Below are experts of layer 7 (counted from 0) of a mixture-of-experts language model. Rows are named router (the router's row for the expert), down (a neuron's output weights, with its number) and show model dimensions 0-127. Each number is 500 + 50 x the weight over its row's rms, rounded and kept within 0 to 999. Numbers have three digits each.
After each expert's rows: a language model's description of what the expert responds to. This comes from a sample of Wikipedia text that the model never trained on.

# expert 6
router:428402535522483510529467458473460469575513591518556576421407555470549425493457484486526569516530493473482481465486534597421441524440478444565573416495456475515541472554492480509520490486485601587554514495429589529396453479470535513505491430513469521480559546548462506547508572564433446423531536583489548491616455546419478507493509509540533485466503535467556501464543408482456538640419
down0:507561461475485546492483520513559473501414455588539460456504518538410457452558483513422568467479508533504456474409454453516512438517545493438410530473434322470554585605441434453434482355510466480479479497469551572445464540523546540476568487543524558557467473479518561577559458541459513536501519500548517505513543481510414504505483514501539563437488496462524505526551481595400594589537
down1:450540514563542486466514514520518459513472457555501441551542406486611532514510419548529603535506475510526520519512533444513488487513628453492508524441531546556592538529575521478525520519439621532542538382401445489470418587544494477525490503435446553515452513496357570465487521479416512459488482482487514612563500478577440565465526548483513527506528529554510560628509505541492511418571
down2:600504548506534564503605434404464526576468640391460548478487484452530594553569499471487398504528535409495549489561530584521517496451502445488481465440439429535644456505398538543486504492490493496467525538519485583466513470454481503560515482520475578562549520490471410515498520499514540464550469526439602451496484501495537553492540451448556483511496536476505517551463575485434495410388
down3:467490510506435595589550433560500435440502511648440506471467528562378423408487438521485504524484468533502469492483588433457568586465520528567562536424497402475486550500528502433500434492559492363461481431566510511540510473482557529531481479500557473438509452547536540584498463525489503549499462522479526397493503510540562461522531426587446556520527429585563569475531571508518493547476
down4:494498591542425459443575503454480534482568474485437441525553448491516509499497457499460489514560478530423538527403531436572421504540473523509509560500528488493579611615464553506473489451532541491546558430521456517510410523536451493474622563493468476479430554544428494390460458484440493446546419438489574519499563441484499457479494566610525432574457536468559456517590504568510605435496
Learned word stems. Middle stems of Latinate or Greek-derived words before suffixes like -ic, -ical, -ation, as in ecclesi-ast-ical, instr-ument-al, histor-, econom-, onom-.

# expert 39
router:406496506444488567551483475576390411513513525564522552506469489474553470445467423370497592552540517478446426496433516531470496568504567495535542468519435453543537496587543584468536515438423535564546556379450546499472439538513510527555471448388475554482544548558445560461515558550473456479532552546555544496511423548460515455486599406570555474518448533467518504451529498479442468504433
down0:619577410475509441463457604424545512454543456525444364534501501490472515490449494497540498465494499480595603482531487405557546489551488493409503565433499519461511446418531517416464512570627469475549435426535497474535573462476475518446487469527459475518409440490514484543453396440490488589496424491483450502500561462540492492511461609507523576452551537509561514438478533536578511479517
down1:531526473460587490452460496533494544428540448504498439458469432453393448509412504533462592463474505506495451492451475425483491519404511510497470548475460482493573536575525448494491497539494462509510477485515540554438489532595495517490615647419387552500476435502493592520559540472498505537438612437426584508450600580597479472513472557497505567512517468560430446518550530560567479449531
down2:467545492585515344541503507410464628456529547492450499445466551453532537470502520628529498492369457510571488534534525513528508513537458533476516502462541541482517454517551424552616547551541581526487445507529461519511491496505518385508591530536435435561479461486449403526442530487431438492528552535430535504466425557575441451501482554525613457529492453504494439458575467541528521515487
down3:471532506546610433454472468403574595493546518534552540414555481384431494574517545519508467508526534591517517502618523534487479555406496445562476431592543476497517485392488438515470586517482534423603461577506495457539473523540631465521571478535401506479491491516529468555411536469537545481498495563534527486468534482552469499484535536453568501508555461460495455552518478567607462521502
down4:465455492455476544540640523506526546401473474613536519452506537533439484512483474566423607628369472486454474476495504518520534466522562539522511538559505431550513450478513495507512422478493537465377530445477448521493529542571512489509588549448486515516449469592547506513546518506449538427448444516541526577534628478477538368443547605478479574486531561463468498484486514489520462452492
Punctuation in tables and foreign names. Commas, parentheses, pipes and line breaks in sports tables and lists, plus accented letters and endings of Slavic, Chinese or Thai names.

# expert 24
router:506472479453550508538485477536393396530485527539509564461463508494564470465446412483576569467550532561467409505432539547494464503454618448548570523534510484534534414522615552539508547508465546572519549506451476508502497556526522506543443471462445626419536515584430540490543530576419486526477569562543563489502460515439435511496607442567585458571473546474579490484547448528441464558510
down0:545485440451510566435522530512489498486441614417421459552440446455614513417569446452531442516507571527447437453495442522547556559500481461478563491531488426501569493422448532533551549513516537478473457638518505443488412525542484516461544477418465407559497550485538539475500528507519388426534495478532534418502556562511449533490498426508441524522454498569547585513543542555518478513638
down1:511513522580529432551476450460442519510486486553523542513642491611424527541519587426468561617506505403610539550493487546548530549479499579556544466426495510505544467514520467460468436523477395470487531567461446479477530523458619480515434471492541508507510506521584391503479516516478493510593570552417424453523432435460505532475411496521478469464605431502517435448500480555536526474504
down2:527449463494501423381476499512548549572441470501532498429515430584459519557512560551419516544468421496494625486429558449469456562565438481551505539464602540491490509407550527561542508484493512487461435511526468497463563444443510450514505510474464435553539536572479537519519409520582588600501528442534508577460489495450548394503561625460473463548426519560534466486510556458546493547573
down3:569487472518548496449500527418462463529539540511455475510505536531495506533443480478570593626505503412485499573447505511529509489539515506558473452479533506504521602492607463476553495448571479472482519389539530501477432498506591502615538502474396540510502477512555551502491458498568573453465544545455455540491503441517607505424520460429456465424416511460621460412524628470462396533447
down4:497510501545540511406450486442552464593554519439486559503481508510485481533492546534503491482551475584473501500571516437483515507570545476470566440433495522504575449485489550523603658494508539464517534551436451491460525522598511451499567570394562489549378601512510450472461418476478536546450586522629567559521568529564474574487477487546509538460542468536550501547513409523498567419497
Table cell separators. Pipe, colon and semicolon separators between cells in sports and statistics tables, such as Total | Years, GP | GS; also sentence-initial The.

# expert 13
router:500432511426609512555557459604434490535563531533536548441445493483508522435457433452565545476583514480499433534446529486426444508522599442578562495553426493515516487540499518478512528418459493498521547402426525472539455486433530490497381454507449521469551475561450567447493586538446431524546490572539561464462433553498472476515570466530515430566470606466571484498516567452397445551467
down0:477459390527468503521418596447370508497493541624505499535470488469474516526415542443526465490436403559476476495394470470496488488498574449542512525498502469589484508453530495476522530539396519412489448485403467518600547617454541581580586542461541471543450577568534473520451518445447524489479486419455451509483486479519456610485446488520529538460545528530438433452496457519497428551503
down1:539503501533477436444550439506502497461532506499450481520561624559384555486348529525470459591489547546485438466521505498522500421489420451554492512434532512452472457505348543405509646439424527546503402538555582531571554554487548563469505528550493518496575504493543507505519525484532456524531449439560541460532503472494547493480445500497623503495540560549538529509508486420509479534564
down2:482496506487446526512463549505401485459514462472483467507529555528536484546453491454487476520519520385418530533534559611490426522600429635424545481532485505534486518506526464529569500503514534549484469485412553485497544582432419408518423494537479611470438566498526480515430481584483467481531561471370494517478374529464418423496486427519492540557555474547452517492476486410519391470479
down3:575506525528478548458506555505612553526521467416552554520418504439578515570508517567476382510442443460591582557539479567491556525494472515555485553546545491552588497473489518472494508570434531484424495534488527463575482581517509524647444518465467536408431480466484501490531502520548456401456540618527515423516476479400565477401558485489511550506572521545521482461453521494502446571444
down4:444457515581445438427534603512623414554530518523442466508485480563473554571587501613481481454462430471524474564468502567473472517457528412481538491473459502539537542520509446425546449509501435465421626531497453513580502465473489511471533592480587468555482547542390499450472470538533533478474456503588563578498467509501510540440413581549512558554548537410537506534464457541538476569504
Sports and chart words. Content words in sports and music chart contexts, such as World, football, medal, women, R&'B' in Billboard tables, and Sport labels.

# expert 56
router:471461512430532519557506456585431476542548564593595566457458486491554429558493431500557519534543523573492474477493505573449493505435633426585526480583487452489506510600495489491596525504475533552500561464424559441526412508500533505537468465503464499450529486620400514453530547583475530407562566521566517453514435577509489442466513490544567511506494565420564479469567483459460473578474
down0:418499479482481516518427465457507498504488508445419481527545526582515447435442480411489530569476507453461433526469566449557456480393521494456435535513499531530468417502564572515536544452462525531526448594429443561520450510435566479481557464439426538518652513517541464444539506531491519537542508494509500496530390502435454459495538415389496504415491597558565457470557431448490374491439
down1:558447577485547481464545388385456481526481463490545501573506421555530547459476487520442571549479580448579476474473516508499429465502456489562534555548484473504498529436439581563509447494472552579400438544440475560512422479503416542443478434383512420488489579459421452500516541441430448501503522572492464605473526428473467492469489505462561549650459496514531475485463471522461504427518
down2:474467482466513626496531497577451460449508498459418379487478413545578513494514415616502604532529472481495582523473494491478500474507502543492554498531520511424431553513505503454484474482508531608521575594446531464419498476507470538519476421481476506572397428408568545593482474557480439614448524468514489542534545462483490476519473558555469507453453557551507504571484605464484481383479
down3:507477390494541508480390542450432507397471580474539546418511523399517502464577546481485479557552573464526489477478537445584476554520419449499535447508518527502582478419631499524549476497476511520399590502522449406529417525486509476546575562442491475443509451519475533581509444423508516549476448542447586500493485504579422531521507513441556512549497431478543565410590505476510435464488
down4:532455468470585616462447474510521533409463395462528550457549547413446397552464479525407495506458508471571438537584496458497461440513564467509593446505483547455581472504519491500446436506547535469508536592487540461481458480485478580506453507490485592485425635587447508557452523525447454480506469594543460478529426483548487495572587522462558469501512416513563480553494511594559556523520
Common nouns and proper-name ends. Head nouns and final name parts, such as States, film, company, city, Scot-land, and the II in World War II.

# expert 17
router:470459530446516509560510483526463347504454537611520533448492517492568430449430436435507583539552460539447471448463497526494468504469569520565558528533474461542539420545537545544542477492463553563535583480469523505484508521532531537548494415426501506487587525585392556416490524509408484512529544544611571477512453529429382466505609465583535471577466529516574543477499441462455482522473
down0:584430573445363583499493465480534347483509478545510559469527507476537482539460470503477629497545530465445530476481538523542561529503574447532566440487461479481467504467565559507435550476513471517531500502429587470542536471403469485435437394326533464534590481504439475483518477498453519497492548481523481522512511508507409558431423453621557521505500482466510460525492487497454430512449
down1:561543532599479496458463508500526558452511456490503428462439460554489524536527460490431519412505551379511492436418453535488477458600502517465491468447441513494525511525424522444471484575395573572591507479466451497452525513507450414506444485532491407524516449489519494433519509461422431474453533459503551519503530561590511468465461422449443470392429551491496336409555465515573532452465
down2:545485546518429526525402440544540457449547395608404474442463543537529535484496527572447509441593585427492432554469500498503496539493567564570401535459514471502521516498514538366446479447560504521498457560483524497468537577409551406431506491474614471477508445493485591440530468466468518509552504492493531593530559541509567496483534411484422543446541536484512568434446461463448522463466
down3:525488396551523502418517507444523487412561543454527459525521476574526488598504580476508463456446520615451529490492561590595535521501448594472417531474604448544547468512495544531454471458502493609455519526487540553543484430495510437445555546474450438564504420480444450524485465395527441534575542464411478500472465525489489472470512528529485510415454523454545537505580465532453461380612
down4:451478510489439546519480490433444535490526483429517590538455461456449550484491571529519552496536471548464563596525470509482485565510510484490430456515474541455507557558555558541515375487572546540487453567507520551511441498489397429432523413541558481444602533515530490498568477572540459519342563416450521512503489531405394434465456487496533395621498525544489586490531517526450461500502
Line and sentence starts. First token of a table row or line after a line break, such as pipes and list dashes, plus sentence-opening words like The, He, During.

# expert 26
router:491429545415472463570477441561491443604487554544583570496435427432503420518461486524553475516569625570428450510498572590483412519477530433537544463475473424562511463550546454591522522385448557555596537500500523450506499504550560511492462452496430556469503482588461525543546491509444479508531529528578510521584476581481445479503538493557515471541449549511598509462481507441555487573446
down0:467428514499428462445538564530489482507440426585457489537502473483414625570457462577495487479527492527484489518569482476489477580458452549552463479509571578496535478528531472403458411357560516539514466447521458476565512455511442536516550531469470535604357457463502522464442507545468497526477495488526536540537552492603406463428543608478570583469448496520567496482453474551517597503511
down1:548596534530605516616435450464472517532456523523470532495468484524551539393479533501584466479561531464449487511512464450484502504511593534530532474484495445487508521577568406365443562367520425491424542521490482537504536452477505446606540495422444493474508407466485517466446598554563523429536426453484488539484517416536526559404511489539505533486477505525528437583456429522486515425461
down2:507556463489504506480510456464524390550520489555551427470474546512441483481374509484456438416502458487515442431429495487511501460517478505370550509537521498569502493487525385533374501413471536384520509469491490603593549494551503533487527607475527534457533467471502568432528515483355426549532471528524495553505489559519501550464507484539560559522528444503435616471507424446507572559510
down3:569526455526459423602448581609528503486532430441431479563518529509445572511467491517446517468577475507484462452576455456463510523539579459533437515543443448571514461496575559488551498474538454561577525556576461541519451503442461504487478530464488421520395544577486498583452496475426502582517448422539532523467464550503468441442508605517505501531431518573532498560562505527448642460409
down4:475450545421467451475559551573457556516539490481431543500572358449539569528479415537544445503550492514447440486575472468557505501500544580514563487472527541622511501489481524455586505488448488430593526497426498480626530526414528489497455597502486543534433556484461528488450508458556447479478614472591550557449574526475475586477529494579526528496469458490483417524530545431514504606502
Mid-word stems and clause connectors. Inner and ending pieces of common verbs and adjectives (conf-ined, consid-er-able, per-man-ently), plus commas, and, was, been, However.

# expert 10
router:479466519498517541542450414564447489590508536570538536427506523453546481511484472455521569601540508479445417462466536571406455546432521470538577521559454396548525466535564480476554569438461502538545573417493508469514393548524471568513475462432436550432541504501551511419475529533465484446574569584537543449516450550409438483524502419573546464532516558426547597436509529509504420480507
down0:487494562553519433539518446608476522555427569501554460508531499515564567477450469475481505565453552516534467489447513436439561452527451439538461535561506497539554483424454573484537556528581471499485446464442444511597515530510497496432433533525480504474551613527470533536510431488526460514469443630562552492512462556486510504559560469532359428410474584476539442425566395596494557492543
down1:422454474483542477465408543410478488430586464465593537460463446554449551498554438516638485532572555489483452429559540445453402509440502440492508504530512441453507484479429522555510541444511511498497507557283517462500513509388519587537471455461501482508496526498569499504487495467380450488494475532565571491521441497468478422448493459457544523577488470524487497544462430538480495446443
down2:452534518536484523452483571460472458514506556385556544413488445465503460486490520396467451455561460525381484507465502438544483506536578506522557507389480389632519471451467561564483621435508482529524386519459470491562558547465522508494540525481416500497576575491490454386455493537503507499364501435468415495477443554517540447521508418481482546507567448489555473498519504482544503544512
down3:502512455563446439505428469561570545452504565500557460515504560493376568511558494556463490535572498481531486510573542457465501487479475438463521525426557480463527581502602452585438449542545458506541486449462505491454401502516534443472544464482474456453638583518560473413500536458595675484458492512480509441523549502435632516571508561442525465427537495473517515487466514545461519519496
down4:488546504509576555431504480434433518567424476552581519502395445424529616582451513487509470481546519563453445393472508512589458412500536571451501553539498509505518435524530493440450479410501458528342526584518472453537517511497433446500457497529516466548408557567547559491500460423495547546470508494537516463496526516504474539516526613528432485506555590527461437400549538549542549468498
Digits in dates, measures. Digits within numbers, especially years and heights or table values, as in 2024, 1997, 6 ft, 33.0.